{"num_hidden_layers": 11, "hidden_size": 160, "n_experts": 128, "experts_per_token": 3, "d_expert": 64, "d_shared_expert": 0, "hidden_act": "swiglu", "moe_layers": [0, 2, 4, 6, 8, 10], "router_score": "sigmoid", "normalize_top_k": true, "routed_scale": 1.0, "balance_loss": 0.00319, "balance_bias": false, "router_noise": 0.3, "n_groups": 8, "groups_per_token": 4, "init_std_router": 0.0182, "lr_router": 0.0022, "vocab_size": 13156, "norm": "rmsnorm", "norm_eps": 1e-05, "tie_word_embeddings": false, "optimizer": "muon_variant", "learning_rate": 0.0132, "beta1": 0.95, "max_grad_norm": 1.0, "batch_tokens": 65536, "max_seq_len": 256, "train_tokens": 410900000, "max_steps": 6270, "dataset": "wikipedia_en"}
Below are experts of layer 6 (counted from 0) of a mixture-of-experts language model. Rows are named gate (a neuron's input weights, with its number), up (a neuron's input weights, with its number), down (a neuron's output weights, with its number) and show model dimensions 0-159. Each number is 128 + 32 x the weight over its row's rms, rounded and kept within 0 to 255. Numbers have three digits each.
Before each expert's rows: a language model's description of what the expert responds to; "comes before" lists some tokens at least twice as common just after its tokens as in all text. This comes from a sample of Wikipedia text that the model never trained on. Tokens count by the router's weight.

# expert 17
What it handles: Operators and list separators. Math and comparison symbols (+, −, ×, ▲, ±) and commas inside numbers or lists, in stats tables, dimensions and census figures.
comes before: " ", " /", ")", " mi", " -", " -;"
gate0:171045155130174135191161128165136128163101108105080102108120140106080165137158090149105104107049122183124135126142109179116137139154130133108129030057148184145084152130154098063094148117134116131126176160179115146086193153111096148102186138127122147139084155143153128154114101105159145126114171149103104103099193161156143151083086112173091125119161142056112183112148127125120131140128094130116176140145127117127165116125079103064093108168132138162131126159131155131066107074098193
up0:081145173151091115101113109174136106167119161154170135149193099191107126120093111125110120219102132117164182142135172183195143125096132081120157095132041098133165115149185069120104088144160082154052155116126129148174144114093099140123141117110087179117132109122114162140135162081129236087149141120082115098106105122080114119126109114121166129116121099132202097120107130111098129116091136085151160080084187098139140107124159131106111116145161088095188104161138148122122103153173136
down0:139128111148092072121100092082108138106177108130137097159126099165153132116151136124096147165143112142129141174116110052133135134123076119134131138220165120139138093105154217119140101109085137160133175107121131174189096157094137147084076151148083228152093137101117182101199162158137136130121157127124152133110122141126164148151163166168132162130077163157084094114088113152102120084157151152141126129118153102155141193121020154133082105111100159144101143143087154114083177059135141

# expert 24
What it handles: Year digits, US cities. Digits and dashes in years, dates and score ranges (2010, 3–13), plus North American city names like Toronto, Pittsburgh, Cincinnati.
comes before: "1", "2", ",", " he", " she", "present"
gate5:127137150090111126112155125211083125136125153184077106142107086104099071079065189167083114162067156089104111082122165095111108117165100095145134067169131130135065127099168066103160128114118155149174101143117126172140116180152140126137094101180094132123113075166124145183182126147120143157116119113172154099166132148098156139090107130129141093136094142150177125160149078098120150161103130125097092099130174162131170159108185093129124106093159141089053190116150172181188152108145101
up5:148092198156093115149124161085133118088150157127078140111138057106123166162157137135146160132059106126125162114151091137167139196198179124143149144159114076051096117133122110137181103157194159120157087148112077175074131093070162154097123159107177121139136143134076103161110142164094077149088132134095170111124062102108120136155120109123122133096167148130080139116162150136109115099080131179149094046112121148116120110128194108118093152106168149172135152140160114149133185059089145
down5:121086041186130193144138110126163136117156148101073118085193104086111164128095133141143142108131158056141093095109109175071119159149116080098144116189146181169140136127124115100090111108141098134127162157161090138124158099106139081165149167064092109135159173185124155143116120100168157112116109118111187164174116177108123166126171115149102105098087117124101088186112178178114182177069183123159100164105146066145148132117084143118124155118170145140115132125166146074185093154137118

# expert 10
What it handles: Table and formatting tokens. Newlines, semicolons and pipes in tables, single digits in lists and chess notation, plus frac, round, age.
comes before: " ", ".", " |", " -", "==", "|"
gate1:162192106168132193143141083146102088115135160162098091147119135118145200124144110177155120113132119153172115146142159143157149171141098141148177130187101143088169165146130094160125090120103118095073124108122078134144149172115141171091157106144156071152128137113129153050111149104124104152107148133205087165130091141171142090085121130092116087139171030133069121165072136119054082116156114096148093176172137040116162097135135115152134125125147070133091088125101106145133125188119120
up1:109111078127058125148087107113131167140147181177163123109144123109090148129095102166107158203153138187124086133138217073173130060125122114158066113171156114171089111165106110100156155111136102089157160136129106089095103173108177149103145127096127122113137125083142086078170124117178087066162124121176106088137124126161131073214137124152096066083147162143088147125157130175113101190113131127047118123099154111141136085167118142121166126174116127131150107134102132162100147168126164
down1:115145139150108096157086178123133081090124120107165123117184121161138121133148091133138147148119163185125172086157145136131101057139119179142169098172152198172066164126054133184106195141119135158117083151137114081098121140159153010106095129196097161100150137110101103135138070078139131193118136122134169089115145101155110141122101107115049182124107119133141140151097135148139108097149137106138137147079162095123141124190128190165096086105092121136110107138117075142141122135076174

# expert 14
What it handles: Name and unit endings. Last piece of a name, unit or organization word before punctuation, such as Corps, Brigade, Company, kg, -ism; also chess move numbers and math markup.
comes before: ",", ";", " (", " |", ".", " is"
gate1:216104150099159144127172122114104152184058129200146114185056147128139140123187155081090153156155082173122104092147077129139110140162091114135103137161087127099116086149138074131130138169151243131127125090127121146103112152143113126125099140156166130132099113142126105153041120126110111159088067137153158128121183140087116191092104074099161119098111101101075060168100135173144134137125054150122168137159159128164135185130141131133127134105128111093137147083151139120157144102133087
up1:168111145059125130073104122117121131115107180182122075098142169148107148090172125127151081124087173170107133093112112117130169134108115087084120145183173117109139196151146114195148108101136126116157089107155104092142082168147086100136110093127156107100131135119126092097158109079176151167151096163120072165169126124089158122133188117086112113080143168100137172078084121138176116162167166114160146088101081110140066159201102106085108127167174155148097179119177138145110078126138206
down1:121142152101157159132160146134154090149106205077096176140108112084087079072122088159186170154082117139093143115037131143088148106150121183122175133091092109175173182179117115123177075170142128140130155101136120127106117100099167083147174133168114176154111159135098114107066113111169139050129122164159114169122100083107068087153135171156121186136172110113097142152158138169147131087147126101151160119097132135109056124079102110143094194150116165128145128152086155105111112151140158

# expert 9
What it handles: Leading digits 1, 2. First digit of multi-digit numbers, mostly 1 or 2 starting years, scores and list numbers, e.g. 1865, 2014, 22–7.
comes before: "9", "0", "8", "1", "2", "3"
gate3:062131124199168126119124156118178120138161158158082129140085154099173085129094157130155081120139139129100152151109138138157123126119157138110080111154154104116088122163074074124121107157118142132066105125179121112150160182145053147129137155159104113101136087078105119156153172150133074118173181109147189182156095156125181123152060103163150115073124138071122090131144107140132103090131078148134091104166145108094096121138107052133171079210143132097091144125146074172147200169150108
up3:146101135147108097148132075079183141127068160076104130102160098100117108137139144038161106119126153135105141121107112139136128159148111089190153100104174150120058072155137119129101132107149105102068143232145163162143113140130184130060122131161141143093098170155150152167144131104126128093139145119159124166144154130095136128116146185153120123157114117070138087167187130175160088157152129168124111145059067076113123102099130108125106180159132180219177054115119121103100122122134103
down3:163136114186110105105208181123121183156161115085121127120149187154142139101108121101109179128173120121118123078152186155090080086071118140097190142191130131075136113125133113153095140060175094094160149159113142098160136136097157147157144113160152101146062121097138210135196137137104128116187120125135119091074082120096169153087125111155120110178119077054174152154132147075126119133150125070102173129100105162108134121155122104064166094111149122178146146108133113108145103188135109

# expert 30
What it handles: Year digits, word endings. Zeros and nines inside years such as 2025, 2026, plus word-piece endings like -aught, -opter, -ed, and s.
comes before: "2", "9", "%", "7", "6", ";"
gate6:126144102142162124130119115135167160144060174138129183135146140100081099108105089085136121104098134135201091110155132084118128117164094090146180120151175129133112122151203079062085123093090126103127167122152137133126131093174162091141173143169195122160101093089145110085175077130118092125086130166113140097189114069098135161181077050132085120126138148154111099102123137123098096143198088098146136149136149114160209135175116163116098153162117167176164107117120091161106156161069139
up6:111155158155083124144118149112132116167115137109117115118114103116092068061113134166149075120063154186106161088147088144149155173126141133130149113159083102148160094028080084140145127107135131149050107118122126137120151165084132185123097139112054131147172149176159155153143110151152135122063124158173169160159101110166102100108100137122157142203142086137176153142129174130136128085113132150097107137168133120108129108099075069143119095183119174151149120077203152046149110173147147
down6:134155156160083102135079114125148167170145157125142087080155155167152099084126117160188174116154152101167116108106131132104162136114177080146099189160138147180131114127088119095182128089119092102155155146144080119126127116123197097114158080072159107176116113106114151176139133130086130120188137107087172207152111177149145068131079143154078072139146137151175047169167145121136082125160118174124168121128071132096173133094150175154116137186181160150121160163166123096152106103123160

# expert 50
What it handles: Past participles, verbs. Past tense verbs and participles after was, is or he, such as played, released, born, located; also Written in episode tables.
comes before: " in", " by", " to", " on", " as", " for"
gate0:162121148141081164167158157181093117125159117128200108141144115070116112164179131135091139122109085161100200139102161191141140187175137111169108131143119163113162105195135052197136100113132108107171141157151109124070147139101132125138136116140083105163121161160075148097044091121149113144150124134087178137114082072114121142060114094107113154177097136060154137129154095084072149094122100125130162112124131141162129113091136108115163156178106167105125110087163173086118142136074066
up0:115145058089137107170188147149127101084123118095068188137168113147114123132157147113084048159194169158136105107124188115086131112045210099128086138127116135113077100104099173103144192072144112139149148210141174153157112172144144138114130142142160142160114128095124120108114076148117123150151082137169050070140109101163097132116168146105116081175139138153160152132117135106177109135121123104115124158155126119123140161103085099167128136103126119089093171162173149061158150082101113
down0:108127079181146143178163132091115165142095063161156087191110098174120170127150169121113138130143082134071153147125080140205114133126147155154121103098157113077149112064139164129095152145133137151123155106069089105117072167124118197184069141143099147079145109215158072084133162132093141098130163044094106167118101065082097177160113104129176120123138103109132114125109117143111126098168111117131135148112119130149113155109182126112138162141075108092140141106152086055144108146083107

# expert 21
What it handles: Zeros and magnitudes. Inner and trailing digits, mostly 0, in large numbers, years and measurements, plus magnitude words like million, billion, hundred, square.
comes before: "0", " |", "1", ".", "2", " m"
gate48:140163105156103132112149192187114168154102184113119157109141143097097107109157119082134120108084180136129103130144114118092199188107121154045114080084139118137149158168171099039076128120161166133111108164121161132118102141172144123145110135106090116090129096171155142085141152200171106148108131081166149188109097162168111015110134115125095110124144124102208137142126090154160095097083151183107135073136134094112100133191140132119086142171135103096143121106105127150121112128174119
up48:169119132093160044070057070049125032064121097094136140080157169181163124187156131122200151121168133168104141148119168146146114136132122117183197168107143152139117133120140087164177141115115140075166126127151099125145145156054085116130128111128133164125102075102122125114095118072110132118166131102161147115112133130086146178131068149093160141103154119172077159120138156101077121099154157115134102145107131127139128138106149145176143156063147129171155153151117114094187166124102119
down48:095109190092115103163085133100138086096126114089108154126131134160130115156195132052145110087123105191133138131125117088108126158108129099127135113085110133162120141132090058142161090176138069112091137144113157101099111109109140091199203151189052118188128164181098141114127103148128145164096109119138172176184138131080137145116123046111157151109121150124156148130189099119153081134127086100085045121095119123135120160140164088132098163174138108065098141115166068175108115127148154

# expert 22
What it handles: Japanese and South Asian name syllables. Romanized syllables inside Japanese, Sri Lankan and Indian names (uka, ō, ichi), and blank cells or digits in election tables.
comes before: "2", "3", " |", "1", "4", " ("
gate4:189146058120135143214093106131108180150110129094119136153060131153140143110081087161138129130131138108151126067101056202113090068122160133168139104130155206073135103162137112071146144150119149131157136085180109084136119192155130124109154080152136191129147159163150060144078171088092135143067119125135081090125133151123122123117118130123116127110130115103154112149138126145082064123146152110098103141129160159116140181112132086146108126098160223151159106078153132197132121102148137
up4:136161089135157128159101159103140122182094141129146169094121239078083088105116124097074114109129116125179185114145133122134119079139096142165200122103111161159145167104143134101166166073110130106112150136066077120180107126070109101157125116133129122114111164127153190145110062121114128179050158150149136102102174114156172112155056104080133151147140151172120125148131122124167130095135178146146166139114117063109107105142178127148064164173144086110123127083082163155149165105092081
down4:131141103113125129180155101106106105122111175217109130099110120165163131102182109167151128123118095127128130102159108133151152128152132093053130137106146115199148123142084123162145132124173113148129208115141158141151124117110179180156065118100109071121100154200139183081172147072135140112096126141112126160194088141108133137098150121129157171082162160134111110100150201118111128126194132129076102047083067153137080101100108089141130150079154142178103162149128110174062131084144163

# expert 58
What it handles: Sentence ends and headings. Sentence-final periods, newlines before a section, and == heading markers, plus dots in web domains and decimals.
comes before: "\n", " The", " In", " He", "==", " It"
gate0:151117146119159107178100112111140167154104108154135171107138176103156083099155122100092148186150092147120089110113138101185172122089119119130132098129138159084158185102078092095148101131097141153151149099164124086071154114146099107155153155096132184144150124160099177243135134033155159120155145159094182172157119094098119139092152099163113129142119151165122079133141154074135119135146125098143091107163049102171147179173120068104123108107137088102108066153129178129085116144064125
up0:120100167126140136089106168180092107082168127125107097095108096196120150116140108131107097087140119120161107180110088102123081133143156156100180100162131135165097098130136126098142097136127171112136145131081109147100154160132184091111115119076079097113117128088114026067139139186148119118064108141154099113103146145127193129131121162095146139115154110099141209094151136149178122083169087164155131150097167116095159068113083124166146129191142182160161182103140087099139151149195205
down0:104061133155107076138117109134124174151140142161187174143153096118097137080148110147095117077085114171121102029134181122104167099145106092185085131193132142126105145135150044119120121161127132115130161118128056193173085108112145080146137133148138128195130131164164112141152116126089149144124182112119136076094124074150167125109113119083065189171163130188136154155129132157184103115146184156099155090133112153145147147143098104172122071137109109126078164151146158065129146105117103

# expert 47
What it handles: Coordinate digits, misc words. Second digits of coordinate minutes and seconds, slash separators in score tables, and prepositions like in, as after names.
comes before: "″", " the", "–", ")", " a", " Assembly"
gate0:097154132130123093143126072159114156119143108141156153189116111097150166132197104127097096140103157158159109088092100115122077110115109131163116091078133131163107087118142046151155149179127081146126141081180158153087100126169154083114172176152145178121094101114143146085131148104155048106108108195134159175160095041101158068110135142147060142142122148091137097173116155160101167110100100134179193123106176123114176091152113122111054169118163129118149120160124149115096148159182120
up0:116173161089141094142109068090140111114081179124151140137131146110150153159103132066097150094101089137103131078101155133103127129145091183111076183087124084147168130099127129166113150217199085149162141108186111151115144210104163104153213085149164130170166094130137133106128179135127081149111080119097160159119110075118139095144088137144108130150147131079168125125160169134175135125161207159087104129085126135081105134119113131136098171091134073125070109103172156109115082099153118
down0:128138156100095134139089130138075193137124142149138162109138148088143135117136195170111135118131084103112125121159110177157166137148135192080128097159123110049135192148200083094136126104121118081112104156147116133131085112084153108156102090133141132149142107157114137070162160111157182136180137138150213159117163159080149073166129122137109127184128144077114070172122164102173094135092094152103141093109135105034132168183183191180123113153161147089101144103129073152131138103163126

# expert 12
What it handles: Table blanks, party names. Blank cells and line breaks in election and ranking tables, plus party words like Communist, Conservative, Labour, and both.
comes before: " |", "|", "″", "°", ".", " Party"
gate2:149120091102125110163167080154149201115076114147135184156141086123159110122139152128127085124124101145207120141140101149152166131122126182132158129200157109176146190129165131087137156150069130141121143119069083152153105139148125123157078085102092168100149122127041164091085117101126119154169083210115175103173131090110170115178121098084105117120141195117125048145122127081089159131132114097096149159148136129149134100095119074173157120103132087090154070098131089165136175114117097
up2:170119123117140076155106163125186129115088121165148132131134106138156146115084193132129075096100144095122115144150136111136081118116078067098157147195165147151172211144137147142137120127147140139116158069157128110073088155099176170156120162144155155056170085173128117094129086179184145107212140163081069125167172143167128108155115100094136152108151142086127046123087070119108166137109123120164104152131135094091143112080136100190150124113105131112159129131154089120094141096103057
down2:103128136132148117156150082150102127137166098159116169108180128162114180144094130175100143113117170079090140118142044143170071103118127148145152167121006162164155090173110166168091172152138121107099155113103190130069118105129090150124097135118087167176150178100135124098090135182119089073140111143096054115109101114156150077063108160126123091144138146127189177163133231133084164147110149127163182143121127133079120167128130103096124126105096101136110125126140139126137148108131121

# expert 52
What it handles: Sports career infobox terms. Sports and career words in infoboxes and rosters, such as NFL (draft), Career information, Team, League, quarterback.
comes before: ":", " |", "\n", " League", " career", " ("
gate2:147097115133152136167139185154099132163076145108089128160157146111210099125116135139164120112071122124150132129111166174123137111137121153093096115134151149102126143159133142137116154060164120132145091114146118157172155074132096142147151090135120134072092133028097128123133156132064133102155174140133087147217122088179071121159145126135180140133117125170109063050159167091111081124174116084064141125092121119158119115126133149115110134115190102186049135116136080163157183080147174
up2:169162128108116122140129152108126155063146055128138181111067132118098121145157162098073075151106169135156158155075097135112134086133105158125176154172086056134074085140115182072140195129127146141112173158125116085129117120142110137143095098138176113136120061100089157127090119133108067131176163134120164067135072121124098138094164162154123158172122094142088181194121176164095163085125137101100133165186095130105133161120111125142106163160106180095131127155132150136187083122196098
down2:101109069154178119081105153114059125146072162156154140119081191136129129165119072091106085119167093113101170130083138119149111151183130084106108131101168156121121176143126155112119120110146113158140111067082148172174127133096162171118141106136126181113127124118172154126168198066143132118118117178114171113104111114081154104056106137051173076153099143131135147158168093163129171159108138082144116084161087144117114139084067128138164076162179111128125133140234123119130120122156102

# expert 59
What it handles: Final digits of numbers. Last digit of years and other numbers following earlier digits, as in built in 1967, the 2021 Census, October 31.
comes before: ".", ",", "0", "–", "th", " and"
gate1:117156107091146150149134090128110160176092106159111155146178126125203128077094132132160142076101135148120166063132129139106092153097174180175168174149115130089074123157121116113103184140119134112131087119123119085077093167114123092174161135164217127094146047102138152145167138100122097104176095073227120108115121103162103092093088145152124147166128115154076098120147125173109169179130109065123130145158171137105101156126110119169145172086133087173073084126120128166135137084123102
up1:123116090115151115105147094116128104071121075108159182147164151136136091152121094112140209116088075087140128128136148102097114086124134143121129146044154085044144151147147118144157093136113061112118135108166129137140094147121097145133149149157106142080139046133181094141165125169126122146141129175146173125125084105116106127159125085023154128139103166087132162173157148117172110129171127194144203173186121071113160196114208123128167132142137129150095105136091094131092135109138138
down1:144128147152106097145131203123183103127168176142112142146135100078072188083142105105193120130107099090113144192120196101164067136171159152117088129146157128077136064136106223133147079134164150098145159142127102084111133112126070128190119139100124134144086109077090134083169117104141136119144108111108117136082163164176111128083109099123078150055118091143084140093095120110166139143178093091138099093128157133146111097126097151105184153046179114161159106131103094138145137122133130

# expert 45
What it handles: Periods. Full stops ending sentences and abbreviations, plus decimal points in numbers, e.g. e.g., No., St., 26.70.
comes before: "\n", " The", " In", " He", " It", "S"
gate0:156134116153104070062147142114139124130180081137138148066149148104109130078157138133087106066075130121170113120130117130114182090070134106121064133188130130109122140137181144137129180125122097176131174130205103165056144134128145069102148168095125157158172110116120163140127110088050156163142137080137137135157139161133106143088123121147135130058133139140155143148145172087115108130087138118153126058169137170129079190072156096135139141080154088123043181176145179147132153142107149
up0:142133133138098190109225099181149154131175139127152127092141199164109127143132070118132112094100088166143126154110175178093125078139116170135184190123107116084094135096091149124107143080054179126118101124103134155116182152170119131111145111139114097153137149146124145124092222143110074156084175165089113135134075109131108146128120121183102197126131112206115085140145079107138109141107104136118138108081137098140142142174101116094113109146078164116130165126173080092062118084146089
down0:128145100142151131141063159118131052125168152117110174179153127092184144194118112140120161132112129081158193092090191112074132161090141161119153141090152138145135155155098106111138116086170101093133126086089114053113085179153077198117136145175159172143080118169139100147076121173111176055130118150084142144159150082162102100104134154120182100154051113132109121096178120129126103176159130097132108094100148152103163146079130158175176139123128130110091157126106105141175125188129124

# expert 49
What it handles: Election result numbers. Digits of vote counts and percentages in election and medal tables, e.g. 8,741, 89.6, N/a, along with Since and After.
comes before: " |", "0", ".", "5", "6", "4"
gate2:094063129156125116119121137198122194116136155109131083118105094127138095091143148133142133097150109154167142142120153134078132079138139101152157139110155130148137088198133090122120140108086131088135135115113181138151137210163138123084148116150094046127173064117118068139132096157136161146119058105092173157138123171174169142137167095108128148159131115088189112183107080100100112139189117130165133113127200191146141143145091079139069188083096087125055142099114174125085152114149113
up2:126101121105126134151126086131098149129118123187121173120136102137112152093168130110144092090028126168090144081127069159061133126109079144175130159103084120184132115188137152134100071224143174153123089158167144161158150156136130122174201078127187135191066174110121154133108099112115101117143124113143162167124155055111125157104098071117158140099109089144161149107152163132119109147108118174154094123065135177111102115163121110117093133151116146100151134139135093096139179059106171
down2:106025164204104167177115144120147143097114113144161105051181110176067194094151149174112123161161144106129154152136105135114206132126172086102126106128135151147150123123155079165141135085153058179169179177111117122128165121188094137158109112143114199153077159174150151148153139157090083128121169093181134089099121128108146135140165150114177104115117099106109095166130171115168159119120170167118085123099163151163171102088142140135105143158122167156146142167145166168140104128107150

# expert 32
What it handles: Heading equals signs. Equals-sign runs marking section headings, such as ==Geography== and ===Game 5===, plus rule lines and sports-table numbers.
comes before: "\n", "See", "History", ";", "Career", " See"
gate0:159103143163150106115107079131162174141144096169113164167122160159134096104157100100142139101152058165106121169146209146117169177160102118125106141161150109094139121189109104083093155104117126105147141111173138118154118131107090119133058114110099170096146131149103137142115147123169110135178142123164122132131113079101240092130058140080148151097122141141123118213109171068111169089123115118058159157136120108167138117131052080084132120110146074176083133181154106164146136099087081
up0:116151156122158101078189123153126087082189168142125129067169138168151148182131140106111153137164096137135114106146113161144107148133146104126160135166137120132117113141109107139144107146120160194128084133168136102143187145169080138132103103165156131153113107083099095072142099086059141153085124190083085122134153101154198058073147142076132078188093075159161140136138100157086108113161135150144124114152092165106174101054176123135082105156126098052175142169092179106121094103150109
down0:079089151101140088147170120119084052136187096139096131087128132102076120114171154164136145121088160088168141084119048133099131121121150154135137143142126167087075170161084175088077064157165090135092132142117174153127122129145164088123180114139119126077173096147130155147115104142100166025146085129112059149177087157098155198112163131187136170117184139121130085103117123102111149157102108152171140124046102136123147153153119168119104129088143124118117135073112122129106110138084109

# expert 44
What it handles: Subject pronouns. Subject pronouns and relative words opening a clause before a verb, such as he, It, which, who, there.
comes before: " was", " is", " had", " has", " are", " were"
gate1:212109072183118122141114160108111144126148150123146146130129107134148073127138124145134113087098109129162138136093102163144189136174135147161134103049121165175087135082196136116156131187120134171135143190121141121072089156129094112127136130120114105088084122141133149141085130132155176117156111141015075110133120158060086158138128144147155146159179150115103150194133175099056114135185094115127111124121094096108170111124154093177143133077188134106099079157123137091075109170078106
up1:147164113167081182101117141166127140177106156101167140105160068141113128103136098121159102092133137159115136117054104147089147172129117100129151087108105097151084155168135117172126184166169124095106145129150183142108106128099096098148114111086104152138147102084149125179134183149109110095108157069140092101081123093122117116159109071128176133176144080149098201088129112167122068078170106144126066118115162162125185087147151102177212181145194181140113159126075139138083111097099131
down1:104148176139185156184097117058098110102139085119107134120138161091099130077127109158172170119163126140134211146083140145097192116143109108093083119159063121126147137100119157103106170159106150110062084138139075151123126119152125164042163139137108155163095177144123097125142127099113071139072145081121079133089164152101145111072142110094122133115118120147138145099167177156105134074096085096119162178131190102117096169184093080131120132078163139108093150103095083119053143131096120